Experts of a small language model: 47.5M parameters, 16 experts in each of 13 layers.
Below are experts of layer 4 (counted from 0) of a mixture-of-experts language model. Rows are named router (the router's row for the expert), gate (a neuron's input weights, with its number), up (a neuron's input weights, with its number) and show model dimensions 0-223. Each number is 500 + 40 x the weight over its row's rms, rounded and kept within 0 to 999. Numbers have three digits each.
After each expert's rows: a language model's description of what the expert responds to. This comes from a sample of Wikipedia text that the model never trained on.

# expert 6
router:480524469468583476582546458552500482478455474519480438429493580500522514546511496536521551465480461513463533498475456505476494472541549575518519482540550450469548459438493549445544457520542477538472460519558468512587464545501470540534520516468506451456453462484447517469428505533554466535523561502500479465529439490526551487521491511554500530584555519460502530539447412542521534503441541426454435525430497561501499467471497435552566540476523484433526446444461521489535463432510487566460552535509527481493529512518458579546556424447530534524544465458507533527520526487479508433527452468477490546459543521577456465548520491440453570454552505463489465497454465497460553488553
gate2:455487515486492526529446552467541518431472496523579456494556446524449538463545525452504544536521552519466492533493499511479506555483562615508497514484583481493492484478513478494526493449534488470494485583495528522484502493425507462542559535510472529482468527476423589536535508532570531548538530515449429475540456523566489564530584567446542479470553505444463472484491513511481446419474504474397450519538524514442522477520530475474499508578535514494459473474485453568543540514500478568497511530531612517512472517538525496486482497497544502518475543411471509489533527525421499456495560464473502521607509484482472537509428536577439546548491599486563507497442473544484496485458
up2:522515552559530468501531558451524500473561489491509472488555459516483529502478480475518491461534513485544599482509448445431452549518516382431508480517438566584524537474404420513497471404531553541511431482524552452526494453493561495443475467462485489476529513516521414437551488520504514486513479500563538583487456525489472486516468511477517555486454504540482502580469538467527517520546503537554502503482459468486506604485469497519492515432516505442451474500512530429499483516532580457479524499459446552482473482441504502486538554503518489472510469513520483555518453498589514531495432477438517484497444431577521431490496503403470461452389444540497503506552516476523519479501
What it handles: Possessive and mid-word pieces. Possessive 's after names, plus mid-word pieces like -ous, -ic, -op, including foreign text: Legion's, Charlemagne's, v(ous), tr(ous)ers.

# expert 1
router:493531513572508462489477537535487528497533520486521590540504540553521535453512460471465520506521498512513473480518568558546476483502558471524529534567499481548503502484461454421528482397485481500444458517402578462481485521486503441548516459491440447494454473482477494477511485476500536482525560464515454520510544502553459483589524508556565550540526514440545494473517474483532576506553589495598507443534456495553504460548571364428437505520485494495487501494449549463512428519498509526448564491404482452504470525468464457462469418477529561536473470515517478523559476516517415488465444486453497528500495540477519595533497476545500526466583461540512492487456520493538473519542
gate0:459475464530487535603516488544596456452507426534547512487507552527455551567453509435499507470496523493498527457486589498490559508557524489535528436485587515490493485511499481534579455475574491515535497520496483530458506567556488530529465463503442531527525503483466441502521536408511501481378505466521509448540555545541554508480469561489499513556544496516429535464536459509486468508501547538458465544495470483539551605466468553561501544509439475459421451482544554527477463517492477476480471469547533467450463439454499500524486528518540490536493502512610515427463531495471487473435438473520593517422536472517485467540478567499463461493514544476531487547547460530515475438494
up0:514486556539517505471529527486496513476474533532526449486487447516487447512563523473512494479533512587488475516549434493445434487530468498462554532516516530513521481455590501480497527571526515464488588474456510424515477480500455523519541512493490514519485451475529520488504490460537416474458509458476448553486524440510455463533493501495476485493584512464479478534445563436465519510487506394599476534507508476556510463604537508479554549485513499458498531409512431465569526516495416599492529598545535512536546515443485455498474551493467467399557444514484557562524503475429469490447446572492541525527563524547523462515479503435453559467501483465539462547550527496426515514528
What it handles: Word-final syllable pieces. Mid- or end-of-word pieces such as ay, ow, ey, ock, ong in names and words, often after a capital: g-ay, Micropro-se, Ge-aney.

# expert 4
router:484445504535437593523466522500417431526476571580494501518501503446607498508543513452501545478473575530545512468527555502476562491552486534489550500564476451521443483502513446446480495529519510563450425491496542428546447445495512573525541498496499487505459549521530502472489505457444546522499564495512509496463519471414486439505542526477560500476469540439409548507464472500498371545448481456479521523510471528593450436564524455530486513487542420435539539504484517483498533485494564498443508506525509550517538550490478539463467475455503552437503485540471490461459440471512506471491429468555484507500533560516506443564499539489557531519522474511439467529591464478538502476502
gate0:487535462572527488533470494524503524511476524429591533564539464575506533530491457506525572532515477461492454477480498528472530527576439485495523518449510404564500484547470510452429630490514475511498498548511432477518490478547481434527451466544453541493565527499499521575544578569438511496536457489500469538501438449529540562562439427511520483514507459545521440523468516511548488556466566403476451503492517517478563506491491469480515496519516471491453564438516447502483431464484502554576533480508442476469512480447463570493479515473532480443505486489483492508499520533504429491470448536532469592489501562458386493543496491510552483468490554444513456513480512546455496438480
up0:521503547528440457498450490439467488465438508478495524460471511493519527511617543459386511494466451470522433497544425523467528485477557517526492503494504476497493565458568482475557555474491432495465454448462488478499584550484448471502452510528455510485531509572510466497489487491589426579440512516433580578481452524530554437476455578563556490471499535484499476539458546418490511535535487534501585443541570522487477474540542526449469550517521495538459492464531447485509437550427523482498549511498469501434461498496505471490482467543517535452420481467556460484572468511516482470525495540470511509497495525499466526503501510493551467558475578527458487509557504615505562479483
What it handles: Common institutional nouns. Common nouns after "the" or a possessive, naming organizations, works or activities: office, forces, show, line, government, song, companies.

# expert 13
router:471493559417565503517488409571438476494514558451528556551535518513535470525462478564446518456504446530471439557520497480484460503549493518525508512504475534513477449516528448415519580566442527555524438484523536434433437509514515514517456471440528486474564452533462536527439463463513477522504489544527516535456509506454548510467552483494517480484481477494443578528531479555496483538531463581499515491478521485495553532415445532538506528499489512461517540562506483503550462485537502445455470493544511476536454499416556535516517591559536522527434548463531465430478439439500483569530474542545471537490523520462463441487594460466524481536477477519436488445430470575453557456515
gate1:489449507589485489427532553601511527530545520506583520452510493448434547466479443462444488490486567536483575521530551454533479542435475550508521538425490462522449497492487461495560518493521561593491492560508529517540490453517564511515547475466486548498428475475456486498453488465595496495479494471578576517514490469489535521513492441542497498501474474435518480574474495539536586454557494414544543508460427483457487481467472532493491507499455482524561529499452539509494496607493459538562500519521454517547472510462485467481482554516579497514470494512485561555520514525531430548485551570448554506501461497529491525488615493441501436505512457435476447513474470506437470520497
up1:462517577427493548546462454471466473487418490500491488494464542573560502539506517598513551481493500495488467456471434518482508515525519469480524491530523443549529412545575498436472540557544473447463546497486425504487481523435520531469502485572568486531570526529570557481537460516440463460503457496443451495513520468522418591522436560518494484496513529504472520482487493481413444509475468614510494524572526548541495499515530505471438504501447518444518456474562480552544478534481495463508480525506541425451557562528489497530530467514511467568520504483452400490483501525465501551555496468534472491523500532506515462441490529528481522544536588560464514494528546581540538477415
What it handles: Numbers and quantifiers. Counting and quantity words after "of the" or "in the", such as two, one, other, all, most, and award-category words like Best and World.

# expert 14
router:544492467542530459494537470446501467522455545527484518455538549519413468476501481526551496530539492451430465493534456569475488487530552453509614470532530555490482581538509464549449489476493477479519493470474526603520532419491481459529461501504559501489501476502517447449557476500506580492475454479510460524462528541553432488476487499483525566471494448608513478484580499488517448500537473496459488427562454524410501478483435533491457473488526498572503533539447488561508531425503454416486519539501451452551510440538559499521489489526537525508466510496483440434429521528500482537575530526443563437527463431481484438503468500513413533556514501532561562514537470518577489498477
gate0:537495539495457499440473562553493458484513522495516497476505435518479425443515463490502356451478515534524539543402470491448499518486482440525463508558442516513512528509463488544490500503568521461542481512507497482502537509486509478443534532454497513545457487511506424471591523469529462415520466507467494547552500541519455552461471478477479472501545528471442525495484526494481486465483487480391445486509535489516556523520439497533505393520498440547441540526543441490467489501558471582557533473545481466468446480508572582467508458468422459494558517469562401437520560481543566476478512495438473534532530487554529526638484500465524461486504502426523499516520508499480545469528
up0:515578503491460471560531508515502536479545536494559541482497505480487553546464525509476534506500486439499505495461574501548525469502525562511545393514551463479490439600485506535481457499465502542554467534495517466535522510493474536544546501509532561497519539464472512422495473494508585459493440540463504407461456496515533452510482451503490469500459565566523526528588439521489520507508512546494481536495533495430479515496549507453501470473433522445433470514479549528501505509487521456557548549528460463545447525478459514505499524524496583504488558575505531505494444489502352550604528530560547468562502527388538493510512433554597528525447447547506493514468506514571466534480
What it handles: Personal name starts. First names and name-initial pieces in tables and biographies, such as Peter, Jules, John, George, plus pieces like Al, de, ie.

# expert 12
router:540507488458468505489448485519493583480501541484530465462569519489463570504508494540468527462479541469480554532525470458466458515453513581475465468477474481459530449504524494463519451593517526484482527514476458445445589533519528555430410543481450464484454521441535487507388496466504468550506488462469524463461501485425573553488508434484479530515510486475588521475431427498555517563537453518524525501461493528495560494443521503562557463491464469486464496531480504528484498443533545587490435480537451569421460585491494602501457477470472499491493488522536493407466495518430536512510528471482541456419443484523487558510517477465508445422476544552517562521485474483468512544555
gate1:465609495456437508521555512458525543497514499552476467493449442563492620418549460578516483486434484456541481514516554499520460499485488463465501471468490485544498456479456453524550551436443492484514452559475528521493557496408509571517460488560491528525506463460481492491505489505500489469505453551524519496508555546599533417552471456538488492505496489463504439554534525470534538521510547377525489427459490463508524535522534444446546548525497495566485514489514568511551521491415500442499475475444489485518526419504502522481464511515541423474514540462532467488521551493497479522523526493438509495560448519480541539485540500447435495557477463523434508591422495496423471434506
up1:497541559506536518509557483501540513498443510492443477468428528532478541455541534496529481482470465470510504543500522530472435534451459493459460487492419418480494462560459508547522510492491484497490446517471510549513475558353490555504519475569532478484468562474493515572476452484518410457523415489471434496541504510572503451532508452508442489485536531468515507513464550486494460536499523436543445479427436473526479526487436535455559591497487475571497493535471500542521425460503519414449382527451466524538505481504498545513437520573508442484513518550462525457457503500454452532512499516406534518555394502488577488501524520435516465528498562531478498515543490497449485476460
What it handles: Definite article phrases. "The" and merged article phrases like "of the", "in the", ", the", "and the", often starting sentences or noun phrases.

# expert 0
router:422484541564479524540522529476561490531539531533465538481492519420522487536517480475497507573548546431536491516567444519473556531494536553466404492530499398511530480470530502563493490496526419562486476477553534592482433506554463499440555519564549535502529452522481520497543478433474524494473563572494530498431491563478552470497493529434429442541421486589543494534534529492460582493438530492498549497453501494528511532499439529469580502454510491464545467401436492498442495466532486461527477444493533481535460469510463534506468555492472522500578500439454489516541515445495484510541515494535477527470478429487501477554504483493458426490482515499493568456440473471556442478545
gate0:478501482504546494519522462577546556477511483488497442507469480471515558459507530392506439522579509475526491415523420451548510509478499458512454531556515421490509520435551579492543467427443524502485421508504509477449457488555527438425474522468508515574545457500498469455553459542536513462523475505514513538448527483523505516444460516578499496434497596485479487524514458508445553492477499511490497556437476503517521454481481446498583501506494532490524441523464576451510569519516520498452442436450533593477503490490490447530412462494441524548500482474483418498511443488460522510583493462473515487478531409515516517562555553519588479482403495492476536535476463469486462517522
up0:513492490547565492514488444486587553533535555470433456474437560489515515510453507388549484540488494507504523465530413435552545480524526502454432528538473472499524526453546558447523451455453534475502469499506500458463478454475542495478502541527472478587548496531529419521489428551508522503567446518477516488476541485566505477519505488548578504416527545475508513498518470525503549555523509527503415540505559491463503469492491431523549513562509555519523475518510541441531572489565531482512499483478498554508541501520450435481465422543449513519462484490464394480474510508465528494574475427407482557487563450467501417462491462555535467493392469528456492471535483473486460531510
What it handles: Word-initial stem fragments. First or middle pieces of split words and names, before endings like -ing or -ed: dropp(ing), execut(ing), Sund(ström), Gold(wyn).

# expert 15
router:547481538495556477486490468428554471483511445492489478516491502572543420520449507512453489487439501486555506551434551483506437517471391471501474558484468542522414485500523507560483542463509400510470449533449533532551523498510451519496468426522482559552533444506479475478507585479542475509535498491521522591478559442478459494487522432454543510510555441433425513488500484465510479451451442502485473564451538432532491538446542442432469464475530527478509527487434433499546472507500450496514448536458536497475488441459453536450486541452494458430455445606468618542466497514550504503495520500502487523509517464513496498479449549551514542576516460460480542490473490455517492480434
gate1:497572469501504490436483434545486393497523467572526513529530491570564521443477555450546513599491494540531471483523509490456462545490404501455490528508474493490518479562465490478540463531515452556507460490533448513470464511548473491446499443445593511428475501491551497476502549452536498449470545542518472499508500508522489526475533469554502482539455535526453487476524457571516495502435478557477519502503492480502442504469512473535481484570537493487544570538463509444445538478417438573532520547444473542576592529461478460462511495548452571465498526455460462494477480451492530457461534547488495460483448453576504487536518496574407491444526552435530479549564488531519413448531
up1:455544461500526504428458451500486408473536487530511470507611469560541543462462579449554536599541543522473460497556516519445504520532468467432477522536436513461505460528436446481490433561476513524538502447533483500511485456492495454464498505474554556444459478486542527515521559454532496477523528528496532506536509463485523480443501484551489473560498518484463509509466436549510501486487422542481526468414491476451486487449513494487510477565503519475495552564498489459430553511406486498535477505465493490568567528402453494461628490475468567443516513459437455460487473456471500475499522540519497484497441518568542497514501480563435515517530542442479484571563489558532443442549
What it handles: Of, commas, pipes. The preposition "of", plus commas, semicolons and table pipes right after place or name endings, as in Doctor of, Pennsylvania, and Kōchi.

# expert 2
router:587541634591457462563541500554475510483485468459519505441471437498504437477476488528488510519547602419442459518460463543473521473541418489490545477503489475482485541502517494488522420458475504420471516492458498447453521558457513524515499518591422534457471506489508480511420501487463484529486519519534469536460541514577521536454532499543499503449521453520457503529494515569487501459585527469526504474520571464446469517557527494543494520484460574489467528496567415524525499499439577565467473517493521507546537520591509474525563469538534500549513425502446511560520519541535491527527459493540461544502490424549495518520514432489507512504501496466397451506574496505466535491535
gate2:493480533519597514568558490515484552496506505439526479522539532421453467486535507439480508493474474463525537546389526568447488518479425540523522462460497568460478510498546510357503537489562525520498456509498524460604443468495503563508477504451495539496486512525509494489456543495519522470480450595500466502501520456472474494497557428556400499467450470492527446504501568498474474501525484523514514497485483452531502462507583491539551494444436501446472496477469455464442479486525531516563513539474502530481500440438517457448503466510424413489494494485479518442560521450497521567430535492480541459560478525519432507476500510554480470388463491487496481494456564569545560517448
up2:481525504524494512482447513490487486499522545453562568531516533501559538451497469453525568578567506527391461598475585511553435479504524567562507423453493521475459536527450457478490511550496469537422477497539514489552517443522510497466506495493471529414491511486481485500471523476507565446486501567538443438462524510429480516498556552509494575435494468557573510572581462494513440545505558469524425509495558509464505525526404466529513489490512505500502519500539566515434482439517480487456483436462499479542571476492436483485539412448449500508612491530542496519540562584469513485515503458514502525510430453508494488487553563539491516475461480546529481468479472495502544501468
What it handles: Suffixes in lists and infoboxes. Word-ending pieces like -ing, -ers, -et, -ation, and field labels in infobox and coordinate lists: Comp(et)itor, Ge(ology), the(aters).